{"d_model": 96, "n_experts": 24, "d_shared_expert": 64, "moe_layers": [2, 3, 4, 5, 6, 7, 8, 9, 10, 11, 12], "balance_loss": 0.00262, "groups_per_token": 3, "n_head": 3, "norm_place": "pre", "qk_norm": false, "tie_embeddings": false, "init_std_down": 0.0027, "lr": 0.00778, "beta2": 0.99, "seq_len": 512, "doc_mask": false}
Below are experts of layer 10 (counted from 0) of a mixture-of-experts language model. Rows are named down (a neuron's output weights, with its number) and show model dimensions 0-47. Each number is 500 + 50 x the weight over its row's rms, rounded and kept within 0 to 999. Numbers have three digits each.
Before each expert's rows: "comes before" lists some tokens at least twice as common just after its tokens as in all text. This comes from a sample of Wikipedia text that the model never trained on. Tokens count by the router's weight.

# expert 17
comes before: " |", "0", "1", "3", "2", "."
down0:599539492502556446409461530514517468473546448448506514509437475498498422479462534436536532500413567532505464535467434494488550466487519502566474
down1:389532461555461521452541462651487485544539528470456523517637471487575454434498410483515481473529473513535422451575531496593457452435478439463515
down2:495453421496573508501499516529435528487473512440494536563511456516522479553509456482300519364473576455507484463477523588500484463512458567475385
down3:487588592469565499456434507550510539543517544544538498523401533485540420432399541442470494533514467506470436561436517470547526531501543544541527
down4:494567413514532600516531463495482447467462537568553491452479522546542481522433520481450538539444580496481514509515598466469576485579484546498555
down5:530442602471473513521582486501517552455408467504468542460508453517574513586479448389503467503441489513536381499498514456497486435586490493490598
down6:525488369462460568362539539466554588502495555427482400514491410364515442461598531470539583516511487469495537400500395551486474509498553457521470
down7:525449543593492591538569424567510553566460495570452472521450538515472485462531477520486560503489589532441499521529503567392513469472482440529464
down8:510475523543516484523446445418525506495522473612525561469456500487371433497552494491436603567478543550482539473551521533492604545574476511517627
down9:557526459453512519417505511426447422413483468525485530397544432471508441499388398458492475440514476548443487521518532520497409481422489437507481
down10:534549473529479532630543458522493552467412504540491546566443476580537540514572523498597497527466566515546512460526451568441441560497398544483487
down11:586462427481526513524434501447470514549505438523628540439470458578560487479461478456431513560539498503541473502440561508456483531475566605523430
down12:488545550457476504422438456543469527456473565522547493490419448514505509546611539475504437597437453485476498475480481580514425440576550560512459
down13:537447560500491496547498546477498508477514420419562555566507471435478494441471610430565504462397401429575500487484451582522540395517494493488539
down14:406504511486430408539606460511523435510395542461582494485503456399466515480545536509490545474507485516598443476491526569468445526542444438594537
down15:539478534443439592555533461419536500565478496544494480408505578489530488463558592517505434410513567543474478581497491502522494541532475481559505
down16:519489466434535453571465424519502572488529500488515523530464485440484534508519651532493523453407437535581384505462505534422435482478501590574490

# expert 20
comes before: "s", "t", "b", "p", "m", "d"
down0:538461429568514444554495524519566496624556507527590546495548512534526508556474541551478440532452488467514462570519487490473447489507476421454533
down1:440509480533481429574500617459457485486503436500544500487498566548550498425530515534450520491431522489498553456545477511497546447511566479387471
down2:475618414502517529525525514493467607374498476471476602439512449511524495519470499532562461469494437551458501528463434427453427496493567439456479
down3:552482525549555379529539447531456546472470525495415490499509521466494554620497504467459497433616405539543455460532558539453443481413527526536539
down4:498519542589556508581569560522459439533486475420503484484471454426374482507489461489448437471479437425505462486506436483461426555516507373486521
down5:445470514526513399447444596424487549470490458477537470465471454435513561622539564530547547437537447495479496488522478484465422539477529505606438
down6:528585455494466497516451517527393465469553513505575518485469518501529506417513532519541461634496552525456568547558435507452518548520488472424493
down7:481498535546467464485498531520524468428603530480485554553528475456528520485483415445452444469555447470447449431411520499457528471504500539433515
down8:510481445488452635458471551555489508428452367544448561571587537541535508529438462462579575467441502545496513529406463477511505409436549573475496
down9:508457553480513569438507488555458597552591625486541547424529509445472484507526472457532507433478513489545596402611493477557539465457560480439424
down10:503462498545523436432500454420496454514509439423405491530534516536499489543502406584543501401540531507482521475521494587500455584512484561496592
down11:455476450403413511474557536589464539464513530475520499473530572496529439385457521549604490507384574529593460519522500538469470521439407576457530
down12:476481461548507548479427349451520503517558486483417489461508538481507519503565368502552422499466520515531546529485546452577418528518592478558433
down13:498494479512563491542497516569412446530496394491530423513529502483563466462472529492523453506605456442583516442438482442531489539510429504483449
down14:540539543462501440493429562558550516569501490453570418488521532591462542546412532408602518499527565430537452429573458460460471480395605469476464
down15:515514564454508522529507576474554528446528523568466507473479492593599485504542509496496467445497535559436534445499594590540373500490435479478489
down16:475473431500512494490516514518564492515524451538577559489493482423569539521396603508512531496485462569453483592476482493489587446499387536345465

# expert 11
comes before: "\n", ":", " |", "==", " (", " =="
down0:482492454452408455473560404542439488514498447499438470580467567474493518515522609518553435461587452529543481526418404528528471470440449528571361
down1:479498463441444565490495560491401517563433454455527502479549469545515538506492512368504454411528545546422528494551529432505447476535473467567550
down2:591539603507585549529546506516539551511495523434407436527484513518424459523440498478514479481491437536524445448462565454521404458582536456468512
down3:533548484482517537528475483448538502584496496540593437515499470406435499444442487505584516552419578471492491507443535500594505433447529560425508
down4:497447499587418501404489537402522559481403548428494475484541597484418487481513601519459481515508635492488495466500460500424595508574455526477476
down5:489492462575554499540522526459564435608541492540427422520514519506525435507550566523540455428470426418458431538592571549525420424540517600491509
down6:418519562433524513548498499530530490466511495600514420451522486544586495529577465561405508518501535588503437547491455441471556465517477442480424
down7:435485529522466592467481542569445468455456487565490419524584447541570453607523506477523495398455495570508558412486474484524561518401509436476416
down8:543413433509508451476440496460449474477553484486593487477517525504471496564529510485506507485440462556488569490526609527479528643432480538537460
down9:519506514542580570512524449455554548497472540519550479480477482558448504488492462332402537429602540470605516466534517544527413527377525542533566
down10:486461453568455516410543441640429551521503463456430530581546478428489520474487505423437441492434494438523473475414557504507538539538516405470480
down11:389467438489487469511536548423557470513468530465603477516515379491415428551495504467552578401498500530533454555504433550512532452554362471487533
down12:536590512525635482458485486528548542544500470424590499514467497566507456424466348493493552511477516491542452481488449386595433487466480445475442
down13:476465470508495613511485516536432462570506561506395510436527513468459478469477367483384525508573538437483504492518527548474512559453524539480499
down14:458467556572490441544485502551466374578491487503470595501519476478559510531461550540524577512482475562517496495504409511520561494511575561508513
down15:406394455402512463505474485476521525490504600557554531404456511469542424439502521549528573547517463461503439545623551486494509516473436524422546
down16:542543531483389576532538560561408507505452410484457534488500460485489588447582520511524539538411514501363499484504610575480468503459495517490467

# expert 19
comes before: "-", "\n", "|", "–", ":", ")"
down0:549587537519572503548456451486507574567491535514486508558512405497483457495533558511531436429475393505530452448509512529462440438572462506548536
down1:496492584406435538526396558395457518463486493543504536461545565520472475471502429512495436482406596458506537490467437496494541464415559493483519
down2:480425489539576547501496520535484454476518444475423503433494449522466445565470454525595514534514537435514579564584497556463467390515543498531508
down3:482463464508518522469527422486508435493531517516525448538469479538510470541506486489432413478517531500594427449450500495556532536448516523413507
down4:543501440562479369509539534451487501515545525446491579468497520576501471521466532530611510466549498480567423485446477473416484511604505472597467
down5:472465464439464456505547478443532504480469520554536629453590467579393555484481480468451532564533461495449545527506500522568511502503459544501489
down6:533450399431484522491472560428461537511498393519428491485494536523443460560551603509519505527549597489429505493570420398512547477611488475489564
down7:530560505611534450495443530498470427509493493495644497543487506443415401514493605465495453475526574484543461483496505560560515502500432606497426
down8:495473472584523559438426494518504582458549561474475528543441445537578497578509569464503514566441481494457450546424494520518465493584485458401425
down9:616476557472464510446512495527531636488502432429525504421496495438465449456467412423424547462523435494552506567465380532500535465505515518418455
down10:517553484601474469467522515445402439505578497555415441480447586553573441495473471460552582511498579579514527424483556434552539520505565483569475
down11:510487556520517547475516461559507602391460485689430435565500468505544533521507501535483427506542494421471504492523446516558463496500478462507467
down12:488507547509528566488535531545491462611491504461530596532439570511484556458475511554516462510591497507471468445468605491500535481568522604475532
down13:533534442516615562467433492453499469507514519504503487517431453394486485597488347466458504592470465510508489542435423563539534530486415499476482
down14:507462500506543614525525412483456446481506534481430535499451511434464576551515470532538558476392516421532474518451467458490429500562516492568542
down15:544464347483547515406384556473478521560454499511453477549447506510522535522428502584463487446483591554463460473593503599519426422497454481490553
down16:541428460592552431459508489483563517563450470533486484479525539487544393456493579543538441416508486605567451508486417551446493538535480409474591

# expert 4
comes before: "0", "\n", " The", " He", " In", " It"
down0:437441537499453508586448532488515512435508505498474505544438450554452490516510555442398527564568469432424477573482468445553487466483488474514461
down1:465514447455470485531491545500403520504488545462450531549566608473483458542513580528520452487506436469399452628423460538483474545534612407555531
down2:368572460512479562505534476476523439459566534531412583570524424532462542409433484447488404549601479507537545520491496455497456408531457485473487
down3:468526561462554505473490561485527489588529485478550453457547524490561511419537583441458523503481428451476450440455544472525523412489546485527493
down4:509524488456642553552452520493458479474465550530530456475446521458538543464459524547562474481554481513546496515415402494445475571511540599544546
down5:484590517476479438555504484481558528534432493467408515567514403479536462512558492538619533455484496588456485423523486509495535541530445490477423
down6:480512556451586482530421475522561518485493507431530460516528523427444524475551501507467522467526543537477431478480514497432532592451531501590575
down7:472456477511461439490522598510538507486476558501400497423485449494496442540459446470428544486422535539565462529556478423478538580491478498554534
down8:584539492501571361480493520510486504488505511527533414469405461508513475614551401511509510402514531481561514596437503445465550461459476473486479
down9:492537575380446398384521543468497460528495517482491529525459526458433491402531566523619559436505531513585465494515494475532509553474543495513518
down10:524433540457596491550533488542510526463475536462469518465445474516476542614419522466451538557471529504536461586603433535493452486438444588594549
down11:454591439566538572493510567481520437483574503543504441610516495437523544544529413458475452511533599462512449459519412539540549485593454485539585
down12:613501489544487487513549531506538509608475501578389508484591488475455460435482457543544451507512527549537570499461448426539419423498422516474519
down13:516453534566523515464461479478484512523510451499540438402454473471471437563421473494440480507419505505442585651518482513603492600500592459507440
down14:499411565511598509547505534490389516534517539657476481429556500512528514477479425459508473527521417530478491552580512409530491469550534565429502
down15:486493519519595450517558483562527552405538518477516508461529495470554424486505466510443597593418481521533541568515451532529488402453510611502500
down16:528517519486394578485495459606471501510471498469478485527525561490517530321506480472449471386464569542521481459538430469499507453451458480508491

# expert 3
comes before: ",", " (", "'", " and", " of", "\""
down0:563449514575500395503505555534518405487566461532451444579554532503458505505460459613597630522533452481484535543486508464509521502614451408516501
down1:497513536448525519394463548395514536532495517473420445552502426500524553461533503496514501460501543533452475513490538532477372484522466445562538
down2:484479506507553578598490435490487494491553575524512518563561460520527487515480633472564451460417491509542545492559512588482517482463444447568417
down3:464501404541419558545379394500526489458531430581513448550465568522506466507494421473521564534503426474528473480526549459500511510475465506383553
down4:571442551530434415585534518435585478482538441437525489577551525525461503546525453502524504411543476523525566579473480440443500565529404475508556
down5:455500497546471495525501398539433508517525523526635538459488512601577569531486616511562422550483546542566515444499380507433433535464538514506492
down6:457472487568588496523493452528511606460591519442556471410537536506562486404470491535509507406532483418482457488569498559589470521542536461523513
down7:469504543491555577562493514426487532494494548451581473564512491529491528577421383540488471545574412506532537574549523446577409536443462537510385
down8:428515476502499530458452523553585511473430556504454516512412522547492462469465388458544421512437404457528432491504524480501485491467468504474486
down9:484551460470575327482531527494517528509552516509565615519555401515531492418583529527501481477460508544488438477567499495494481497449531539502512
down10:500497452550414569449482557418622478531529384472464477524508615464500482486470376501496512470603538529425593512410459470521533545471461495513549
down11:491595417402420445616502471543561457492468426489461494442506502431563437534441435461505526527617507563490450481402475451506518538496503531438398
down12:500458566459455472468519481412529513464510552545464511534495486512373436474561498637420482448522465459519468350446464507492504442541525532530559
down13:498517434503443519459507556489465482455501494466478564503541539440576515454482577460579493464481587423519523489491482546354524535446572557520491
down14:397460464487458478545437417495560482518470620465511583515488451523509534512584500470477570547460517495420501513509552385487520474511549566572510
down15:470485551515514467519535470513452512532500468534466534518551604458513433514518541443476511536546506443536470471577533454539562597492466507551469
down16:498534402457530502501514516564418527502514455437441521387504445506494456463579450497612575579530558507407423490541466507426544494499500478459561

# expert 6
comes before: " and", ",", ".", " in", " he", " which"
down0:533475504585371522418596543417475481583530439556406445477485486472511509480440456541457455410470469592563593538530462453513402553553582528511492
down1:446520472499476502371522489597548437531427511538499428526596478478481458430500397453468483447542514496537509532474486493542532400529534594501480
down2:532453580422502507485507528432471524590492520547508468479549574465527462531468413496424575435433540456481531458537496473565457503533567520521446
down3:569479443524545460478474487487507524472493459470648503433506503444451445497490617455450455512475509487496504440476544483479483541456509537581418
down4:495528390463591534469544445463573524469495500453559492515513512465516506363508472515415521527464552514421543468455472533458502516461509412529486
down5:446419597457452418409523501633518498476413544565467519559464547509508409455540514458557529557498513540512576446507495488502489537490435433520459
down6:517510463509461560480463522526554504516457519559534576566543508616607483480540554442560490409455450547489564494561460519412590658382415464528476
down7:484515573460413580491457552539429453505513406482476479465506558626533429496470600484554513606538514517475495513529456481447462518476442446453572
down8:417487461484483464534512498528502501534448534643519539520503569626522487417539578526466507567390502469536509484477504539501434480629523496533494
down9:535563476497460594536367583470461547478430498386473456450504467439460506447533505462449493464480600446531528506538582408493545445506466455482550
down10:481490512555536536451480457405555455475507505432524515505496398469560478548435610478524488513485509528533492540525547501399535508455642458461491
down11:558462521530507402557438565551555520534519508559482501504512496418514486608608529432493474569517375504512461526484502454486593470552492456472546
down12:532531476474531560443473496432559542616461553527539485433533418515461517431455403472613537526573461496503538483480520538529510486380449488531555
down13:437474403565501543463524519602421495405477454564605542562455500394487430458536472548404504494459543454563512506518499514517503490474616459515407
down14:470527495428472690558433531562496506508546542612458472509423562503472499516498439569533511462508448537461482506465520554470480540499528465533519
down15:450503528500502603488489424450440421625502408479522476454439478455471542486533451544465474423555497452554484469497469558489552481509479478504534
down16:532503462468475583525484503604522527412534535482531439453453499492540550481376556588490445494471533513461463495493492575459505487434518538535549

# expert 14
comes before: " the", " a", " his", " an", " be", " its"
down0:536456531486553557532577575432434600492511472508530500530538473544529570534543431461447476500497460574528549564555515529442476513585565485435551
down1:498528449518464599495440462474482511474485564504502445507449525535537407555469500470456655386509551530536475563526418593502496520535436523430447
down2:457541518505550458574441421519535538529534568535436549562479521503530503537416501486538544496456442527464481480455575489464436432407525579549453
down3:530454440475451447457604528465577473493541393513571471478535540546525514591439549480438429586469448458591518488518533491506536520514479580515483
down4:530457614483469469537451479484477597585525473483515555531525585405515536387598495516481517500412471583539476499572470518467423479484516459549466
down5:491554520469512534450557373488436464543411542433557498578567478509539496574480514507472545531571498500604503607479547476581529535434514542528465
down6:479436477577504443496390434441464428447448477442484509496510543443482474530477593444471556555497507453448503409452523437578435499460534475528515
down7:537499515454606481475472494574572522487435457498506501481517519404458512437488481445473389482519454541474510517396396605491477589540441500490542
down8:585460574396524500558606529496508465501564545480461538568554524533465480545495441535573564515625599477454554552516546496496551540480608492501453
down9:538520496539437455520474502452459532509560471540501529531541467511597531537561616552440541452492442574424414410417417454486507499467546607571506
down10:487512469585497573521628484480458537578501540483488452467510543448495584387466536438563473545522508533503533444483489490476470451506543416550475
down11:434545470513519495540536530536452444551529494391446528538513479540579534551477531531553573474457495518571509437494594528398517568492546377511491
down12:580502537493529418481492424612468526436474478483483538520515439421527535483559520436515463470526464467383579452502472595555596513431511452513473
down13:497496556505545597443484546513444463548530511527516501565571568563448498438501477511472443549553452529507564368463452513491463541507414496577421
down14:433456442492484510532462501496432468475513492526527524525523436536575410521434435422439504438427440483507573423540516476498519534525475511434506
down15:518498526510538582535510445448442550539455521503502451541609545463479460521623499527522520481441487452470433458596443566535479574497482487457499
down16:549446480546458524530538411500550560577555481473488551511492543516594468454472542484568600548481622482526467443555559544454517572416422521503507

# expert 22
comes before: " ", "|", "\n", " |", ")", " —"
down0:523531560516440568470578502525532543504535481514585448433483462482568529415589464515496563497517506434502411506492476553532523536500485545520534
down1:447487580421496394414477570503444558453499475421492532486562472540419487506494602493501457499497452517527508444540511503459434511545558426495457
down2:493470534436437550404532514577557473500579572474481495453418489557492577486552479358558500406513566483471548456492408518472542395511504455449489
down3:544515461446501521540546487433534480467588433419512476554442548405534465545450487448435554546509593492392560557479491512525426459460440552553503
down4:502487546513553611521488529507590622544524492563437357520488549470443522504405597512490490521523405513547482502475469407476508481468468489467444
down5:504517444558529584566526488454525496474561499502580388475452611441540485574406588465477557487546538471474542509627587457443460458473559506502452
down6:431575431490548582537519430561442476510511524442421563533484449533543541519580565517520475496511487478514506518529510420463569520481510532522527
down7:434494492511472440484462523383471527510406483447499493515428479453433526427523557590532537512564438526625466543500505549413454455551502516501464
down8:497531432509503458625500487418495557514526571467410492592456437509435565488500553400501469511494453543457476461416449533486450444519470538494419
down9:595400583479556480482486476481560459501473508462516443557455344489513449482507454574484601498512473484465501559423604531464568441392514559516512
down10:514354477517495583484468507610495493428556528536445577474469478377546547560520501512465417538505557444492423484421565597470459522424517513506471
down11:544534545545419544433425506536544443583539458504372453620495539524540478529481496533427516498551554520540523445446462533562473431588539552559538
down12:545524545513445448480390424522408477478583500499427487504466496531577417456573511377500512473483580462525444549550580491511479566483566502477445
down13:541510539547522394503414603472527430515445406546562478582484498533541458453543517557517560491408492511524552526569485500520454510458492525411548
down14:464417472457469547523505525521534583483464563584535503519518534520560456438504501471500498652521512496419430521553366603481535477482461607463461
down15:567442413602639551516499484489540490454533541493569553519475490542486501456450474489522449519516573557460457508558559421521463408409632496471547
down16:485518507510460485360471485505517494536444429463499464485495500425507418535561513549518517506531513513461484431444477605530475530558555471488462

# expert 13
comes before: " the", " a", " to", " in", "ed", " by"
down0:537507598542468620492567457416571485404434494471517446489537548516454468585541398510519513441509479544469542492556447496504555396558510527384537
down1:499466445551435485477521463439443566476510576427473481519465518510499556470461540464515417464513475501536443436603555508551514502453419535395459
down2:431569522432435527531515557428452529552545459476425571596539513516533448525543545511504511486474560596457469473433425389511393563459478467511409
down3:542511541513532407516552531619509457490490498498443529480494472489526426531474588477460444527563605501478488503423475512552503542398496463455535
down4:563495463525512437515394485454438568483536452500533438510430493504395501477380608544595550411501485459482544532437546471473620524476511497446436
down5:442516467458568483513514569535489532566548439465542649460402527557507516438496479457449494537421518491418461541436530482459571546597457443556415
down6:430514581523473598481576552435457456434531458516559455547582483487408505486462335532431458437489456563513556432518488500525584528510436493456471
down7:477429511552493587441570563485478541579514418452491572584479508452509534477501513591462575512574532584558446534596464496470457490486446454552457
down8:483461538555527357491424447546446491509469427509507488587517543466467448510565381513528562446502529514475544503494491469370554547553579435567566
down9:528542566485536642513442390481469374446494491461511491585497483530419498479482404504464561431448584475538511485493502485530533465500357516481564
down10:572475532465496562556564445466533451481415432492555546520559445534482502454543467512509579504582457466543515536510519367463560443582518528465569
down11:490467474540527526507520495505507502533465498430549413484481480502416535461520484529569528395447470429406488415410553592468528445429439487570467
down12:552462522535472577510532484451509556553578523439550609501495513423523498475353481442485527502459464452465539414425421493539543507503496471402558
down13:586595491505428529502475468510532470520605529512552549549516551389504504460435546452497482508580536452462456534565454445494460459473563440507511
down14:520603493475462595507446481535519499582550458576528488583565400562472487498476443497437484479484414540568541528584469476502495486539574507485431
down15:530519486522524432527495492408563508535448540377555492421536474472562558501485568566501542554585524520561512555526385502455477493448530505526471
down16:536483547410536487572449513521509593470521555514544513520552489470500536519497502526467427535434529542474543496529519520511496482538483594428466

# expert 0
comes before: " ", "\n", " N", " S", " M", " B"
down0:448572536504473375529441461472461542538539494599539519485526536574543537453497551596424482501496495553379507528490511459429446529575597492394468
down1:481539495465406572417477477518460501430496381474483474416647449575506514539524408510440553485483422529527553521496447542499530525584397506616496
down2:631505460478461403527462427517399488507558502484504512510508484539505554526501615408438458571482511531585563520465417530497462526479492508531532
down3:461546472430510597420500488490573468476483487526475476509420469488453353459487534441586561517545500488609521494527482514481501496487440437474547
down4:575517488438524478418528395436492478508489439525452486528534434547493502483503526366460567424555484572465487456475566535498494513600510482654509
down5:384538491498416585501542534502444505559446459493500474570441517385434531496557449456432452450570468551493545524521545414405477544410471509520472
down6:528501510482423495497356561500564479478559525522570558550559488531516434472465578510536513491503528496540505561589488415409509492440400504583519
down7:594502528433533462467625560487438404510460516522456528463454468444510506562491469504580501452651519568459415489502531489544509506491495612503458
down8:454448538520571583416516472417524514495440428566435458539487504464521509472538509521504441482495437445523445498558463484568486464465551552499362
down9:476560449474499433521506453554479492531510427427503487614479511441492456546497530459526501332539463485522546446565547521536431614491530505479579
down10:516509480406559529473488502495510419473489614491468489507414513491571460498446473558540519496517471467566549398491481516453501509530493580507491
down11:496569508495550604547430488507502477427565550498447483524429497453468452499549500502528472545392509526500566431537464506465423458539417467460478
down12:472423528564428553452548486592468556548457457602499460533559515473469536533454451492564520515475456553514444525521562442502482456509523603464469
down13:507482468583519416516404512453560520510516519530477490507496517497444541418562487542437452441504440441436438551591484510522437537471553515403546
down14:575525445529468473555513624460463465560552507471533554376478467470495522529479479533436542493544549506470545581528494397400525441480444550510643
down15:436571450435490560528462474513548496436454545560532496403487472474495489465526532511528572501486462634504510556390573515409506564548488545435444
down16:463414467573500579516500386455547485496542500558500539572457534498501545493464412480515431559439594500456494485481464513519598436468575499519533

# expert 23
comes before: "1", "2", "9", "8", "3", "0"
down0:469550471522431543459467498427434505481518614437563603505574536522509541525449579441446500488481476485549521530429547557555402386447488521482568
down1:493562476536486525463527507560552480518503462463444531528497463548528438478541428549456443440505465545450417478487538474561471557470534406461528
down2:537556503470483457502526506530512481456542554479490560470556510506545480442535540512574462431459462591537435551595514473466417518519506497445516
down3:509489439497529511531506467511436491482413538590439480415535547583447486438483502456513472396506531473472528474417582556511517520468643434547544
down4:483450565495423494517489542502494527469554534560576448417442527539554476455446591456465538554465463519532502491454371479486500491574565486579442
down5:599464471475458469504412494532468482494443518479493499510545592533464568545441495600497469408546563521590513560484593561538500466554480462469534
down6:469451534495552450474563381500594541457479509425549516530535501467517483511565478504498545452543571529501390500563471387445471480424384553468519
down7:508453522536503481545525488563570534450527475527509454567560490550471478461558492454560455485521518461584553508481556462553490449515472535532585
down8:525527507462545480453491443497433577512478475460552501454498504439459595467484598519544527527495484419572527427506566463449490522497445472570535
down9:446486553474484390462576531418558445492529534464516536493494505471482486525443649491473499455520418564549491509421526532494487488444482564483516
down10:444608463583518488530561449509524494533383508564418376527496500448528526536502544559560418447473513424502363410453486575543460462478524515489522
down11:466534479550446525526526590556479536468476558492515527527546550458522407513475496542515514469532557435397379502546517550484447529440471483511569
down12:409549496526536521628507515476464491526534590457537483434435591517545525450482569565443514503495530415451472510573587486485535535545508456506501
down13:399380560470546410528484461585513423560454494501622531464497489520512442554539443489431537484512597629552499456470571503573533557564489537528557
down14:458531404463474495582484499508407484561476568406418436463438505584444515542614534471508524419448532536455476607527495504500534557402501535378460
down15:557485489503558430461520469528474534526354514469494622550578483491472458538556386465504472509408485479511508421530488593479530535501540553476503
down16:486579524456556554440553531490494516584536504545409466525433549538450361482413429479446474538509450487502463489542362483467501497391566481513484

# expert 8
comes before: " of", "ed", "ing", "er", "ic", "es"
down0:471464509507486560502607562513416517455538424465585582493464534622510467577474529428502452525437536517480518570430444576632532444546434534466582
down1:514416496529504410505509496526483621529487505488489546597536542363567519503461457549491517472551542518458480520463463512499500511488552421547400
down2:464585469507540411530433441479520553500424448432483462512562371505526467522509425498479534418562511452472532531591424604533555437512525554487485
down3:531608473508457567590474519501433475522549524656426544496490562511465517477432476475465501498399595553536456477495557493407549514553541500448466
down4:496524551508457474440558572457604474570512420425473439477474637543469585397518511472407539435535464572524493472531454516501361510483455489530389
down5:521424496447552489568384581527535594544510474546406577510527513547596520566503574500511544601471427529551541539499536569527553588455489555478448
down6:518417507488558506566439602431561462525571488609482471473426549534464526570460492500451526562547537489522485466541550539522583517450566545495396
down7:463463488476526386630488625424455487448504468473468524513531486527449566506516520476575496537520491480595488409542541437497537535437523528463437
down8:477482480496530461598485498647495478562493538536536533407515459540503416511500560539552492491484544568397527533494554592420475456469562526481515
down9:474530497497556504504549434481573485384439615496469472385443497436520522498513435521485471498580524496552508512488594502493509494392484487510547
down10:514452489516562529438552484476499496559452553464604495505464478458558519549531492609477524502593570527440498479420497542492409470522526535553490
down11:473541457412501530571449505500482561521483569534551441539544490448510501602517504541472504563481441507526476544413606572475519529519559554443471
down12:474529512484480438529488465462594432511481488499577463465416533442506455560467494556546435536444473504529479478492529444514527575581586503387552
down13:511565488557471491488551545455519505352441574472493485526523464584483525562516488471488463440418480468577492488447547542519541474492424568454549
down14:486533506409464527558563489540490457499496461538470539450525428554525443480525505495489524586455447479538511572548419505571425490509514574506457
down15:422532540488589444542416479454503499548524471467569453546472482495507440466506535548383507425529393592486500583497525506469509508595519477578521
down16:465420516571504523520523447561392452589555426520605529431454496589506436511497508514555518492520571417487474534572472548490480426540473373482491

# expert 21
comes before: "0", " |", "1", "2", "it", "f"
down0:466498542548468515601496470533630526511509453491529584540524506468506463523498485563541623469534512519532426547500486548580465509428525451513476
down1:484465519569414490457441417498458563482534513518517534518425564504539480421483447523418507422439524471534552495630470562456531521543572451478453
down2:397495538519492554493521434377572458473503465539427525512594554489456461591456481512519538520569566478481525529466564513461453447522520514497473
down3:452416510472554540502524534536465577534493496507564652524437517591461465507455508402478482516476570526531494612507497472543516463485517513418542
down4:382515426526524612438493472503481515411502439482467415471546469395462503592618510508502561560422532501464569513491528497542540627515480531409450
down5:463422534560402363512552473525447450454515544526553509455545521436513578524484440461459492512488482420562492486495422459500616413542482496454569
down6:504575451501449520587492457446592516494574585466575464469543480485495468463580482568582608466524560530465564508551529472623479494435508376398471
down7:513486477379561513557556505468470600596509476505463461535519514505422507495505514564555406459525572477535436500421535456461387537449503526509467
down8:529581507496483326469505553503499558472479491467555478488543530440507462464556494483495563457441519465466497513534438495457457570388495481568537
down9:499574428523528497588476486476419511501477472469522632456465523424480470532466493495462490591423488496508543469534454440602520518512494434470418
down10:473528557477508543504398469537485563569538465561617468460484455522458469509493446630543446483558470441434525515518500552538494583411561482516472
down11:498497458516509416502498483461450445483613535447499444480513590539506439550445477510570428545635458547452455506537456436478506459568484552487532
down12:485469506427432515472507549546450491492572496520565487598517454536457543460474531565437468513501445494511533473500533432518473429585467538542477
down13:433478439522440338498609578548457488547485489449478463513499537566522548501471487583472490582464473504479511444403459494561550498503447460551408
down14:537561516488532446450526496457480570485500443506496508584450591518541459459497563441457562580525501539576508491493516562480599495487523490489632
down15:507541527485535372550514484440538518463477489475509580502449466478507452407561444539518452533512501570501569626553539472524514502571551499461466
down16:436496448456461371492530457509530520524552458507605492516511483469512576488559480492461436526479523492530479474526469479491508465432683510461491